config = dict(
    n_layer=11,
    d_model=320,
    n_experts=32,
    experts_per_token=3,
    d_expert=160,
    d_shared_expert=0,
    activation='tanh_gelu',
    moe_layers=[0, 1, 2, 3, 4, 5, 6, 7, 8, 9, 10],
    router_score='softmax',
    normalize_top_k=True,
    routed_scale=1.0,
    balance_loss=0.00584,
    balance_bias=False,
    router_z_loss=0.0001,
    router_noise=0.05,
    n_groups=8,
    groups_per_token=2,
    init_std_router=0.00716,
    lr_router=0.000716,
    n_head=10,
    n_kv_head=2,
    head_dim=32,
    vocab_size=8192,
    norm='layernorm',
    norm_place='pre',
    norm_eps=1e-05,
    positions='learned',
    qk_norm=False,
    attn_scale=0.177,
    tie_embeddings=True,
    parallel_block=False,
    init='normal',
    init_std_qkv=0.0226,
    init_std_o=0.00481,
    init_std_up=0.0226,
    init_std_down=0.00481,
    optimizer='cautious_adamw',
    lr=0.000744,
    lr_mult_qkv=0.5,
    beta1=0.9,
    beta2=0.98,
    lr_head=0.00516,
    grad_clip=1.0,
    warmup_steps=210,
    schedule='wsd',
    decay_fraction=0.768,
    decay_shape='linear',
    final_lr_fraction=0.0,
    batch_tokens=[65536, 131072, 196608],
    seq_len=1024,
    doc_mask=True,
    train_tokens=661500000,
    steps=5389,
    dataset='wikipedia_en',
)
Below are experts of layer 4 (counted from 0) of a mixture-of-experts language model. Rows are named router (the router's row for the expert), up (a neuron's input weights, with its number), down (a neuron's output weights, with its number) and show model dimensions 192-255. Each number is 128 + 24 x the weight over its row's rms, rounded and kept within 0 to 255. Numbers have three digits each.
After each expert's rows: "comes before" lists some tokens at least twice as common just after its tokens as in all text; "mostly gets" lists some tokens that are sent to it at least half of the time. This comes from a sample of Wikipedia text that the model never trained on. Tokens count by the router's weight.

# expert 28
router:131145116108118152155146142109178120127161125101125076155119072139133083140095142101114095114124100162142124104156164127125048166145130103144123112133097130151125126143106092112168167147115107
up0:102121162145104124135153096121148150125172128112150132122138142105134112135130120125099110125120109139149161077130115138091123132173145125103121138137136146150107141154100125134122123175097112
down0:168140112077177113138127097143134126135125129126138124132116140132146203119116136137142118129119139133134070129178128122172133097105138128127120123126137114108156103093129084124159156092138146
up1:154157119123131122123149150083151124127114158101149172147103149173153135131108136115084116114123089150124079124149123084133159127108118110151130138136099130149139156122146122109143133135104103
down1:141137142093121141155144124127123111095112115123123131121112109115185162119117141125120146140131143152155097097165164117116103131131123148116132129118116127163152148139111090138117145098163134
up2:156131108150110131111103106106136137129195141129175090128123134138117106135156162107101105133141110129128147113104142146112087097153125115124151132139102131110118090126138108140134143142148115
down2:152123161095147106154137120141137123113131116109130110128131127147162170125131105152115125113115129177135183111147111128111149137121145125164109116119131119133110118111104145133112104119123130
up3:095169076142148171103116134107108111116136110112124093107109157133127144114128129110132189091101143111120107153104140163083133070176126111117096172134154152104112118160163108120139135155097108
down3:119130169134115119120124081164128139093168120147148120171123138124135167148120110150127075108117108166166162109112121133106122144066132146126115078117109131132119103083103092113132110142137131
up4:196129118129131126113137129132135161149121119141169112135128133122123129091149124125112109160136119132122172124133145131130159158108121128081094097133081120145104111118130151141112136123143133
down4:119131143089114120083125150148090109113111107122131097149132127180123129162128124118118177151133121136140152090130105105105098122182096132192115095133155133136164119141085110114123124160138107
up5:129142092145148126137152142130138106101124128082100159176121125137144138140124143155128132137097118134141093128112153129160117131101100104117112162112140121153176124145090116108142148142113113
down5:115151169119138117119129138114080101100102133124122110129130133115137187087117133147139162133125145142157114127103146111142138134095131132115136137115130120145108139132104090128124120103164139
up6:111143113139125144137128150146143089122151145104131117132129110140116040161125076139124136111170112147142095093159112092104076124179127096157135143124085128117158118132135122132131125155080111
down6:145087178130149138119128112154158121103083102141129135143124141133114253124130114151140133115133129124154137168086136140154169096105130132111120104133122120168146132136096126143136105112161135
up7:166127138134126112117141145114135117126101113146092133131118119153135138113131164121163122111094120131112197153088106119118159132102101130110142155113115139129101146138119174126136130117128126
down7:130148109144127101124119122125109137146119137144138130134131121108065129143071125142117131137131131118125049101142140114141084131113104117115137074130117142170167120147132100134117145106148144
up8:166126182142142102103178110152126157121147151123158106137097163121146079126102127142120090132159128123097159103144119123075083189146141124117135125119070165102105121145122102111144136136123107
down8:092124074113158140117120169141114105126131113124114100150136128126139186114147132126141158117128106108134111133065110102174152086101118141155137125116189121180142162131119155159127141123100117
up9:149144122164166149122144117134149103115114122090083145189113121124135120140135141133109127138091133125136099131104170127138102132131109120097120158134149123177166095133111101096147135173116102
down9:097152164118138112097131135128111141122096127129095125126120127103127193107115118134128174167133138129166130103087098117135134121078124125151129123125097138156076157139079109126128133111192137
up10:172132129088157139127106151146128127165112108105147129114147124106134151124154122131148049123109144165127162135141125119151142103071145133132115098120129123100087107103116120145096129094129149
down10:084116096172111137097136128118118107105132133113112115134139109154099062134120115116115212167140112079106101139105148113102132165159097125151132146131155113166162168141140143123127132158139105
comes before: "1", "2", "3", "4", "5", "6"
mostly gets: " ", "'", " \"", "/", "–", " un"

# expert 6
router:143151126091107144149156122118140151084140116100111121172124106134168112093095160111101109117120097156165137134176159116180124148134136107111126125137116132158107118145097090108141151125154118
up0:130161134141131165150145128119158150106117125098140098173143085178163143113104114095106108111094090171144142110164135124117095113142111091123105123165083140149111094162113093106133155134118100
down0:115118144151154114087116101116137131111131139140191141147134107155114136143131121058132104149108113105139109110100115149141108147148134133137122152122088131112148094124144087141133113095124122
up1:119175129129131167173141138092157117103107121091164102151136105161141110109080143100085120105117078168140128090138172107113114109114138103154107133150095128145131123130121098099126148136095072
down1:110106114132126147112116112139129076101136127129144132128150101106082128130146089104115146165109125130119084119092124151120109161150141150136138153128105142121188087094148113158160119115108145
up2:131187141147115120160171149107169121100095118126155103162138110140146109097082140119088109079129073185132094095145171118119107117132131114163128138148103128166111125129137102106143135156112096
down2:161130131157135102084101097159158136080144132157141116121173099105098116108164127124115126149138129152146120130104126167170097165161120150108115145147166126093160093067160105149139105113157124
up3:113120093092161132113120115162134096141141134116115123144115160122122135119133144123112030119128138113130097141117131096092120132119139107106127110135106089161122134143108094119148110124139128
down3:104069136150099148091126113119114162154126125136150148118124114145126164154158101153185195127107118096114146131134131130145155121142153135157116135141153089117152083099127111127108135134110120
up4:120102128141117170116137126141109119121195129143117106154128129098139143141155156109099136157121107147146112143122122153133107133130122122105128102134122114098124078106153128149136106095120132
down4:139160153083135105159130101161149121145097128142115147148128124124105124096093067096130197108120120121124122131153099139163109162164112142161127175139121115152165170164113094120081138141127120
up5:154133089158098132135143146147108152172126118121126130110168104136112136137133088099132083117138127113121186115127112159167158126156127146139140147143112115133121098112130116147156098140134149
down5:101102144100139114147116146106107129107147151124128156121117138145143168119106162085122107164128120121077108119185090122131111109124156125148142085129154104106106147128091176119180116103106136
up6:127116130166126148102166135116131088065137146155123109147114145113158109048120134137160083119120123112093102119162121146191133107181142103108127128119098158104140099097141139126140107127155127
down6:144131187131144087121129112170167191105128108082093165135136135088141113147104148136171175164124123138145104102131148121111120133039094110118134116134130120165118111187160116126068129154077133
up7:118166146112112144137141103139149115117119111117164091130138084133135092115104138119084099120142087163183109094122180136138088135108107105153128153138114138160123116120085072092137122161127103
down7:094108094114143162102114088128151151082142108140111132136157051139107160119159136092173131165139112131110121118135119169156115153135142112099105104165159093134141128079161103143081155115135113
up8:086134087079145093150116135171123149149143129133085131115113145130148115131125142129127100140079112140118116117180131119164112127108113104147145193143115131140152154158133145113130131124160143
down8:162073165127107208108125123117117139127090152119122151099132106118123120105148134133143125102149128103097133131098186118103161108150169133091131085127151108073118082082116126151111128155111106
up9:124174122107124152180156146111157130126101097107186092142150112173157148124092118115106095115118096176150139095175167125126113126127120088144105133144104124142117108144112102087156164145112050
down9:102157113151141098097125067125135135119170136124146107154143112139108109166135106113100091146104116147141129124100122139164112138124122141134130112124129125121135067081146072154211121133116137
up10:141165130115116146162156156096149125111112116096142094136124100150152116117065137118089098095149086171153125100115159098106107103113141092141099137151102124144131130148125089103125145142105079
down10:119101116158115108098116116137137100099170141141143131128134097099092138144151097101118158184137138128142101143068122148156098152138139147103113146135140140121145101087143127158140114101132130
comes before: " |", "0", ".", "9", "5", "–"
mostly gets: "\"", "”", "ive", "\")", "like", "ld"

# expert 5
router:115141137106124118145149116112131143108117126090150116158123098142154125122086176121066116125110065146209125099184179116158124133118113105134126152141124135141129115154128075120125129142149103
up0:086136117109160115154121151105138142142152129117155126093130134106107088109121045115145126118152175139131110135153087139113096139119131144122145135136138141098107117068140141120133104098109152
down0:127132125130126126124125147162122096132096149128117106134136117107142116170092158077084130111147125096164131123106124145143112132131141128151108160120149137145130186126138115137106139140158155
up1:141139176122101128156138127127130102101106137105137148158130120122180153077140174111114137110143126161116114182162152124116144124126110137116120129122114122116149129152130133127107179120166121
down1:116121111151129108146116124122145125105135139156106109133120137154145092154086141142110125124110114137149125117101150135131086134165147122151150098124126141117089132136088092122172092169103157
up2:147135142156172148109139100130106112131122119127132143129129163166113139074112088114128181147115143122113140175164123109154141153104107129149146141128138123186160095081143107133142082197139125
down2:117107135134078127161123125147172145137107151147127095128121124126137135136100130098159082085128106105148165100108094148129075097083144134090124122128149161154055148123096122133166120117142149
up3:153144171164118132137120137184130134146111124138129128146112100120138112164160141133131166077151113157163136103183148115121117151135140120152126121150094127111162131147123143121121131135096115
down3:155153092160146127090122127124172111102139132146140165108135109133086147103131129142125109139119138104094108115132158135132122105160130126100129143154139129161138121122140190144100133135153118
up4:153113135076150130143155109126127088133137109113108149091117075108162140137107136120166146124167131138145118100183112125128130133130129083129127086102102138153109174154113153128129167103143118
down4:095131101112097146116121149131210143077122138152154094139118138145110139130130141126109099082126122130102142126123140114159048113179110118086138123131109145139112141107125127119147124163124146
up5:117129118120170117140126103135124123136129114141145110131087137094094074144127113110143159127148168128086089153092114116092112123161160167123135111117108105117117107140123109114127109133112149
down5:112124135120132134103130153135140136132105117127123115125147124150106158150120149118107099128140109098126115150151087131115106150067157124110131152119190127131115129117137149107075155135129115
up6:118107120165033147122136139149122132148129120103141109104143140112099075177138138116143098120139125143122117100133132117146095157135158131143161112133137118140115141135130124133154108131097134
down6:170126132116160093141122129123113114154109133108125165120124115130145166100150121169130148150138121148102139141139136115130202150115114131130141138135128133095177107111097177126108133091172120
up7:146140165157147121154118128134135096130113130131162164153144122143149113147147139139097119146127130144103146154138144140141121177108136130145124176113099113137156106151141112116144107165107104
down7:132105160139108111103126121140192119109153129148078147128146111143115143089140124115162152122133154137092079150150135124067120161158140125098138114127104131179115135106117153138164132122125125
up8:115132165158111129135148156126104135098155122136142085147128132122116144164134217096128131125104140132166116147059128135096123141117155159134142119134110125114108152110134147104149070131081182
down8:139142139141154168131136145112117121182126118117128162119116109152150117108152113187127088158148125140109151144154141097124141128190157118116142139116152130082173088127076121108148132093177091
up9:130148160098155152133127113109096145090118136123144121120121099086117164107097132122130090128150098129162136146190102141131136122120110116122118160125150148130099070144142124136138130096145129
down9:117176097134137126115118136159145109113103136127127154129131126133108062148117142114110141084133162093162120118089137126124084143189114145107119114113145128096148163130111130132154128146090144
up10:132141163163151108124098102126121081122102137145107113112122098120114161125103143102138136139122120149183152133105153137118155123106092131116137144143117135124162146130116092131133117144113100
down10:153143100166138105160140164124142152136145126135160110113120147146144121114142108168142125130107120140083121103091131137124110121134114137112108123132152144156101062087094171128181111107143140
comes before: "0", "9", "8", " |", "7", "5"
mostly gets: "7", "8", "2", "5", "6", "3"

# expert 15
router:129165117127122140148165132118156138105131109091145095158120089161165127109096143099091100104111097169154114101159158112133108161129135089116117134139100127166129096143108086104128137152147090
up0:117126118183145113108150125097114143130082129131120131138112129145171149114145126153135112123109112143130146180094127137130118158112112125123147133138077093116118203149126129138111156167148134
down0:168125098093148110150143129121161178155144152146113122093125112118121158118134099145171143080130166128097105117170127150173134131145161102075128138138107109137137126143096170083146134094117109
up1:133128059141136156117114121091121141151113120144132141109154157135164120107135119172121162148143124114122140140089130154120145114100140156149134159118126118112125131131113129119099116159155134
down1:143122111145132138099135112149114141139081154134147122127115113166113147079128111174138077107106118162115133132123112122152054115071079105134136172124115135125109167152142156117190121094160145
up2:116123147115161161122106135117148145130144125128141119172107136123146102140147130149100140106156102101117152182147113135125102123172074120157121123102176116135141093096102128160118107153130134
down2:151138136173126096124130124146158111124136123114161119095139143125156154144107117097096120128143116134105141090102126134116089158157150130136132139129082133190127139127125112125133126123135117
up3:151136140146119181115142148097127164132114163147106111160131128130116161143140081151142163114100122125105146173142113162129105089158127107127137131150150165124108145153088130129156165153151145
down3:141149111138152123124132119152160142094070130123155139095151105115119142122118113086148071087111141094112117126080112130139120124108121109097132120122103137160178163163140162111161138165144146
up4:126141107123152113115138115124142125152103086111110145106102149102118102166111130087150125128143132108135098125163119094132125165174140154156113113158110135163127119129132117111105090155110118
down4:073098149117098122121134140137112148128150136125164121135120128118129109149117158152106185206149095136134151128104154111107146125115101142132120116135119127123133118136111162156142112103172114
up5:113130116102148151113162141141135124068123134139122144126132118142159154106160087121137157135103109137105118125120100150135091102116177130140145170173109144151120178116122105113155116125149121
down5:155114130181132124148137170167138145152129130126175056112131115133113146149133111156145149113109135115114140119110144116102123136143166095148123126124120118117178158107073122116103121108112107
up6:117134090129105146128119115135130110133129171165130150106157126139131124084122149143088125097129129155094099177138104130100101103134179125090156173086114120154108132120172131130092101138149111
down6:161101125172103109160127153128100166115107151145092146127112100136136083098114110125123113106121139117134137103137171130130144117088090134137135079128089144089127145055105148112202141150114139
up7:116158087140088129128103105100125132136145107123112181152134158125122076117108145121130126124129162127117104108128104150184131111127149118128142114166131139159121080131103130120121106111127123
down7:090121099099119138144140124145111113080147141132137130142115143121085129095131108123150125130110135127096113109153110126099143121104128133116131092129125127111131123147136152132143126103109127
up8:128120125096129092119149104151147193138135139122105102138137132119106135098133125063131144164137131133128091105139142113094133177128140157171190087089120160141097130120132116164091090103135120
down8:164137114163100107129123101098119116139105134149152170126117145108166161125126155213118097170100130165109118115130158099161111122128134112133131157141118134129148117124102160133089128108132119
up9:153183144116117135165161147100175131091135127096140110160107113151170128102087135092099098100099080183171163130156167106127107122126120094100120159140058136169144116151134098116127117145129076
down9:144110131146174132116109123143102144147118107151132121130142108153129136112162088129110133172146153136104158117174114133126077145139118149102137138149124134115151126177157066151131120152085131
up10:108130125147111173149149123109151173144100168142145120117077126161124131117134120166137137135116160136109147133132148125130153119150146110094102102156138101116114135132115118092141182099116139
down10:129157137121113096126128128089104179080098105091147149116140136108126135119134143144120121127116125104150134135118113132145121140109146129128128157150117113105134143117106125111139124169119146
comes before: " ", "\n", "---|---|---|---|", " —", " \"", " +"
mostly gets: "---|---|---|---|", "|---|---|---|", " |", "|---|---|", " auto", "tur"

# expert 11
router:120156114143097119112147155137120121124156127095129106147129083175160101144106155099085134082115129136200079089150156098104070123107130104169129150136133127152138127102140103106157123142126120
up0:181121114111173142128137048113138130119105135106135123165111112142138101121144100143149157116104144147151157121140116152135165126103134154136096171152091115162078120150128159138148141144135139
down0:108139115119047092144124152165132131137131130139133124110130149113130118137126087128115121147129134129148159125128172177122097136155146082108138125140126139059161098104117113126114093149117106
up1:102148126138139115145115149133122143089163116172105114130119155125131137129145108087096138110140128127124142141093134141117163158108156119158130158158109123123168147109175100117151101096139130
down1:154173142156123148133125077141096141127093109106133141148130096089170148143110137129108139130100132126143121104131102125126105149126155149133127101132143119136121132135137108128127165113132147
up2:168142126101164123135130148127133122138093130151180140090131093111138117128124108146144093138108097135098129116131110107127153135119106137122120145136098135170128120133125135108115146123124109
down2:106140104129114130179139150098150158122104131114133152100137149115115190152163164141130133164119112104053114132098093134142108144119173124106133118140073148118131136177112107117119154133107120
up3:119108169157105128128136096135119145135135131090128120124154147157151169105106128115088108116089117132148109097152142108117134134072109132149138057141093113160102155102111107116114130162099096
down3:144136098106152147179128115105111126140049093116136176160130150120131120146147138152207118132125143170129149131118128122174126168142153101128138156123196123074139121145127161156133116130171131
up4:089124138129115064126126107143129085157113144128134139116106133144076130152126117122123129163128108155122160096116123094135122152118160128136121167104082127110120123148098119133173099089095146
down4:139103080139177169082141138103092165113146117115105183121134117125144185094139147163134159105132123084148110166151125114152152106157115140135144156122210091142110102113146068131136129123115132
up5:096141066102116151107126100134137121128155107125156110109085134113101150099116126130117160111108110121172091147110125183125147120188103112111134141130110135111130069132111112113151135112117157
down5:187129151137103100103126149129101105110093118129128131143136109142123114126107135119125184125113149133087175058102138101121133107112117141122110146128123147172132158113146131110149156146142123
up6:160131151121125065122135116112123090112123133145131160097111130160124135115136104146145132158198122134125180108112130089124167138090124133114126204155121168158089182125102144120169167149091150
down6:069105061136115148111122123129125161101094132126139153152125138111150141149129139135083140163125104133145095103189146142122098155136150131092142098130142116131165075140154145158098116115150137
up7:229148177128177091143128124105136122103102135134106149105132169087126157113126139127111166134143131114174131151089126091113129166080127149107135167130135145137135180103115161137052115155109123
down7:110156076081128138154119150122159145142141116179150092128140122134101099125149104145151089105111125145108171111163156153155113124153111091132137067122157156109106078132111131115125130122134126
up8:123130064102139100143124104113109181103165132153116094104144135085109126145118121100132146131107123113143145102129148141131111133136117118102108175166130137160027165155135110126124118090139160
down8:125147095122097165118132145118105141158135140136091126156126111131101161113189129129128114105126134148143123107100159090164118120124145127135149113132153119089153109077092152137134133118117141
up9:148135092110159089133144139127136111139096105144115171124135113109108155133135125144114134158159124128122183139118127130138151139139114148094145155113122104149116142113125148116110128113187134
down9:149091132120191166138120165107136112108131162109120098133144125116152113117129095102118110092110160114161149130192146167106072125121108115135129052129102127119112125137143130127139125157068116
up10:105145128113115160130163138116149125157113146075138116138112141171157121128129137123121114117106125132136106095139129092159129111126095091119122163119135145136152149162118140112147158135122097
down10:163120115119118084253139146100151163104087113118122141134111141124127091110124108171106123160119119172148154135145145133152173143115145110135129128131116125101129117166107144123138117086133105
comes before: " the", " a", " first", " his", " an", " their"
mostly gets: " the", " of", " to", " a", " on", " in"

# expert 12
router:109150135111123137123148159100174119098121110113176079166125098141151123112124159109133098136109115156161158122132132129167071140140082105120111125145094132156114122165108103089149129136115081
up0:130123111102129139136121113116126105147127144117103141136132123112126075146142129151129109128098123159144136120144117117139104096169144118158133137117066121145169107163142147119137139142134122
down0:149128151137118153147118140128148124115144136115126147134127122155128155143132146128110133163127104164145128156103136115120171163120108114149135129126104141151100111149131122102119147152135114
up1:121149126139083125116134149121122128130108168114145118148156088148138126140124122114155154117124124160106161116114134108089123190092162155113117079120107136125119166096172144140102125159127128
down1:131142132126108111180132104134135145107191116109155149145136138132109127147091136189116144093128136112110093147157140142168101093154128104129118133137132119124142099123135166138161131071104120
up2:140150117108153135180167118102145131115171113086114111161157109156167080106091141132105118091122083159157106128159185120136127121113110087105117147125123111144159134149109096103118142136153107
down2:117141191166113104130131124142142160094118099137132103155141134161121100101119131114090111100098094152156152123149124100154133064121134120100136143132062123150123119161138101129119105124184127
up3:156154126115178186142119112148133153136147132144108134134094142147138135150139121109141164116133114136091107142105120123152142134112137109128132122142148121120182121098121118140089113136103123
down3:115131166196113126157125108174140100101135129124146171142111150157125086126117144152124114125112119140106152104169179123112104129159175120152124163144131156121135101168150151133124098130148141
up4:121168075105093119125146161126126173150127133117130132119138132160152125098141095096146095124095145113095117140151142107148112124087144135125142148121128131118121148100154121121079119116132101
down4:124148114106124114179138118116145179155162135143187107151126129161142114131120098140136105117117125177074117127194145137135137109116123097107119114135117129127126080111158142112129137092147104
up5:100126115145076174147147150180130158132144118107123088144146155150134111142123101139137164084132133133122106130119154106085077183113175155094099116165124097127153144126131179161145114150142145
down5:118174115133118114186128090123143134116180135130131151129116125132163144128111119169137107102144123132135113138145095147150097106138139141153112074119142128136162127129115127124150141071122127
up6:163167109110155138170159123126156136097153120093106102153135114151182099099085133101083150105118092150164115102174167097140147097134133096126119143143118119157139140137132098096145144139144104
down6:134114189174121120153123098154088107113104110105121117124129152168126126108103137107082098154078115108097152139106143105158161132106126140141144150128131149182151125154110109124121123120155140
up7:132111099147096145131141124137117174178129109165074119115136157152125169132142123153126123083149138119111070177132130124095152148076122136128124105170124116140117160090173151139137139154127082
down7:134187148124096167196131136149123110115151135124144134157124143135111144109114139137140101107120098187133154122110149120135092117132172137119127116115109130113147087128120112134159118120165117
up8:169156111115139111175155122097163118117133103115129104145145100152170089086085121145098154103127077151151119096173180103129128104151104127137106142151142118150156124137119099100135145134152073
down8:163135178161109095131134089183089130117116103127093079132139167174087112104119118111085127122098116124114134123162135104149138131145142140116140126117120134129131136157113129160095106097151149
up9:120118085214103117127093106095105150107118143127066137159123127139100152122146116150127142134166126155134096126126139144096117152105120113104133163123120111119159138100112134145136130168123122
down9:139163168114107133168124133129147104143162126136161104098130145106138127110149142121162135135124140132117162133104144134145133140140118133126129106137139155110168098109131105098115124131152114
up10:126137133155116162122123152098151108097192131148113136158113130148151129151141153173124144148134131147132130122107154143107154080091157132137111150096091148161153121157098127171188158137169096
down10:133131136148158137120136173140150158137125111133120153078135124120121096122111140124131164157118108073095157184083108122128117154151103118104122130117152115149125165150164121099136129143135129
comes before: " ", "\n", "|", "-", " —", " +"
mostly gets: " |", "|", "\n", ";"

# expert 1
router:123160138116123145157153167111148134097130117107152116162113064167169128101088162111088105124108081161160124098172174118133120147112119099114121153144098126161134116162109079099127137157139091
up0:118163133112100150135154139107163098097106124088150086169129091168155144099091154097097105102117071174156128084157168106139090147155097098141116131142116143157121121166129114112140137147139088
down0:141124174189155131072128140146137086153140127099135112127140129129135085131150107082097074145134120129174154080103140117132075153120116125115129123138095137137108116138149092151131121134104132
up1:107133094105143145130173151119127133139167131150098114161105105128149169085115125117121122145152146123144101163201113083130107132124169142117152131122119159090139158121144155119107140138141119
down1:159170150157145130162117117128150149146073103123152103101125135141131118099103127145108141097145166052091125165089094122114159118104157122161129153121171150145157099099154136091150160134105118
up2:120134098177140149133139157119135142119111110110115129135118093155163109129151093136171130092124106162118113134156135153133100142105128171149127134139095147165140158123140131104111127095123137
down2:122131116094147134076126131117115133119149117134110139132112124101163198089134112182095151168150138128122123172160140149133134089173108127071123143121202102123119117145101108121122116096090137
up3:137169147114123136159165155100165120101133119077154108149145096143141126105085125105080125117104091158150114095156145094139118124142115075149126130135096140169107125139129097111129159098133094
down3:134107156191139136072114134167139102138133119123126103109160117113125098125159128100110094165159129128170145103133109124113101144140136129107155134137108143115105078149128090146123100110130139
up4:119175162131124164168131148117180139109123123096146121174118092160142130102085138092121091115138094177149109113149170121151109109107117101116127137130104145161145124136117073093138146149141089
down4:132111156126156160114124115124133104150137114105148106105151125135132142139143131083108107115135123130133132146151133147164129148078097119097116122130078129164142110175137059136111137153127129
up5:063153115145143138122132179103107127120134111164169149128136088114125092102137103099148089147188129121096143118157149128132118142110090120088122107147088110147127141141119113126126164115087112
down5:124135150177148117143125170122202130131158142111117149151142153117126118106143148131129092102113137140115135144150132111123112116121107140097127161117124117106111153118146157093129115138130126
up6:134167135108114147179130155112155137096123106102142104173125090156147140118058146108105095113130089183140117090155184114145112124117092088122125129138114126163125136134120080092133164162152080
down6:138121147135156123085112114113109109157117121115142100113144141104129119152161137078111086139136126136137143116083131150134090174102147116121140113130071144166134127163120052138109131154164129
up7:152165120119130158171140134103162108092124130092151103170159082167151124105086158115103091135125089165156131116162188129153093155122115104112123135137105132156128101155134090105119155155146093
down7:136124140154148131086126110139152098148142138114157111115136113110128120120129117107110096139152115127165178101112160122129078177099124132097115147128082145134131119146159059160114100131133127
up8:099106156137136091105142117121129094135145138131125116140139103116118122169146084117170145138168155141139123113171145125114093154139156134086111094144117121137157182162098135111115156156070112
down8:174117100151130138156114146146162145094094120123124129151137130148117181107131151082110127095149123128111119174140092115171111135141075121105122058115130128130155156106122137096127116142146148
up9:138160147114126134145135162110154121098102131093156103155125091159158123105097137110110075121127080180153152095175168103149102108138115085127140133143097136172109120141131076093134161130140094
down9:137127169148124141082112110122145092168112120095142087109151127148133106152142128104102088108159117130130156098120092124142099144120129130103118136121063130137133135156165098124115105142121153
up10:090159158128154127107152106108102145148098135143091105155136120160098130094130110133187137160173144130140127118167140114164126151117111118106108111089116124130094137118119190134110128153124143
down10:122111142178090147154120116139180140110125142133133138103133121107114116136170141134068095139181113097115073147090112117120109044143141113106115154134153125175128164169125122110134114177144116
comes before: "0", " |", "9", "8", "7", "6"
mostly gets: "NA", "AF", "OH", "7", "RC", "8"

# expert 8
router:145155130111103152159171132097158125110134118097150111160104091150153103111093147118087069116117091178161149095174162105136107170107119094109120125129084132170120122142115091103135148159133089
up0:106118098110097188136133161155141141115054116125158129143179119124144128105106106128090165139090141114138097165103112095054103117143152099137122149095118163157110125140140142142156144138103124
down0:119164135191136135174128093094136101106171125133135114154126159113138138115138149144132098118117121093118135143093109111107141124133103126149098132133119135077142164118118140098121090145090119
up1:119140139142097136151131126141121158162177192171131101115137153107101131125138149135136152132122117130142111096136121138183124125115087128128166138129149142061112084108154135154103098089140138
down1:170173107098130127150131130158123116141145126119104152142139100169119149132134103143139091087145191093128139119153169135116080105112136105092138135123112116172173192176119094105120116206077136
up2:136162120117120146146154148136129133143116165097083106143168130180146116131116107104087136098110124146111093111143116091138119087126123105157129158129129110094109154161095103133155132112140136
down2:137160117160137168109140151167127161115137134106127086116119089137145116140149113112117176157164100110104160139127108128124145122138073093114087120137127090129143118164115134124114107088150109
up3:145105154149123174149115105166122141131110144099146152110092124171149112119148176146180085103141131130121135137167113110158086131140132117107142142137127109127143140135118128130176122152123134
down3:129140142125144130097116146130119117136139133133108132114137095108119120123128105119110182111136127127140101125120117091082118136139128132126130179131122133124132128182168181097143129139167112
up4:133179116137130164152151126104167128096114104100168099167126095162154116095075168096088094109130093170156140113153149123157123133114117093130113133123093147160116096152110080093143133140151097
down4:124122135165129106101109086175134111152144131117158077091156095103132103185170131118140094145133152126169137111128139110091110141091154117113143116149138104100182122150146107147133110096152132
up5:126160122154163135119143140166150170143125147157109134160135094123167121146140124076106172146162113129115134151100090157123147123076101164095167149126110074152118085144130106120130105144084111
down5:143130084125137149126143143111079099103117117121079187122128139081134131121139103137153129126113146110128083118129171135152101084137135127135134156138148136135120120123154113120138166103150140
up6:146099121093120133113112108116164170102133193122111130155111131126124072155130167143138154106153120159151120101098132084156127165100101123124098160117103078134124099125172148136100082099076110
down6:174128163116148158174134132142126132100126098124140094129122127136114145095115144173094142121123130116117168120121165126161132112152146133150123141125173120107087130141122091148154161113138163
up7:120128147135115123145123132160115129142145099145156068130140137114131124160128168104113169131127124144146109143101146185162133157144095137129151124133133127094137100183141118128148106122134126
down7:103139127085127122162132089141106106096153143153139187119142100098138125140133106216142113134081119158144144095106142131142121128089137129122109126128135128128098140102130129146157153116095124
up8:096127185186113115134165137136129163107114149099148118168093125154149121122136155104159150150120115144135132153103158139133135164109157154141154156110145159156214175138143111119123171150113128
down8:082151108081136115135138162156116082131122147121089171115142157131136130100132116152137128121124109121096143135103166124134110140169105108105123100127196120093101103135118140142181111105162131
up9:139132095107086087150126134093130158096086150125142144121122158107159105150129119133113187134096083092141109140139104070151171108119122128154104147139168144138122141088143122107122099100110098
down9:132113154145159136126129106120115094163146124152123130134131137112130146148146153142141162094140157193143084141107128142106167121096124126125126117118092151123097171139106130131132133145118128
up10:169116109119162136156170119149121141184117129134126132144153128139149103175109143149159138132105132115132123116154128090116144111138139149151112160087067139098178127141137128085141114123157127
down10:152121123144081140133118155144087111097172123108110180115137111154133145120135157107092138109101131153130134145086151144100122131164123111107130122114151117132094144187127133120134160162128119
comes before: "0", "1", "2", "5", "9", "3"
mostly gets: "Note", " what", "–", "_", "towards", " Since"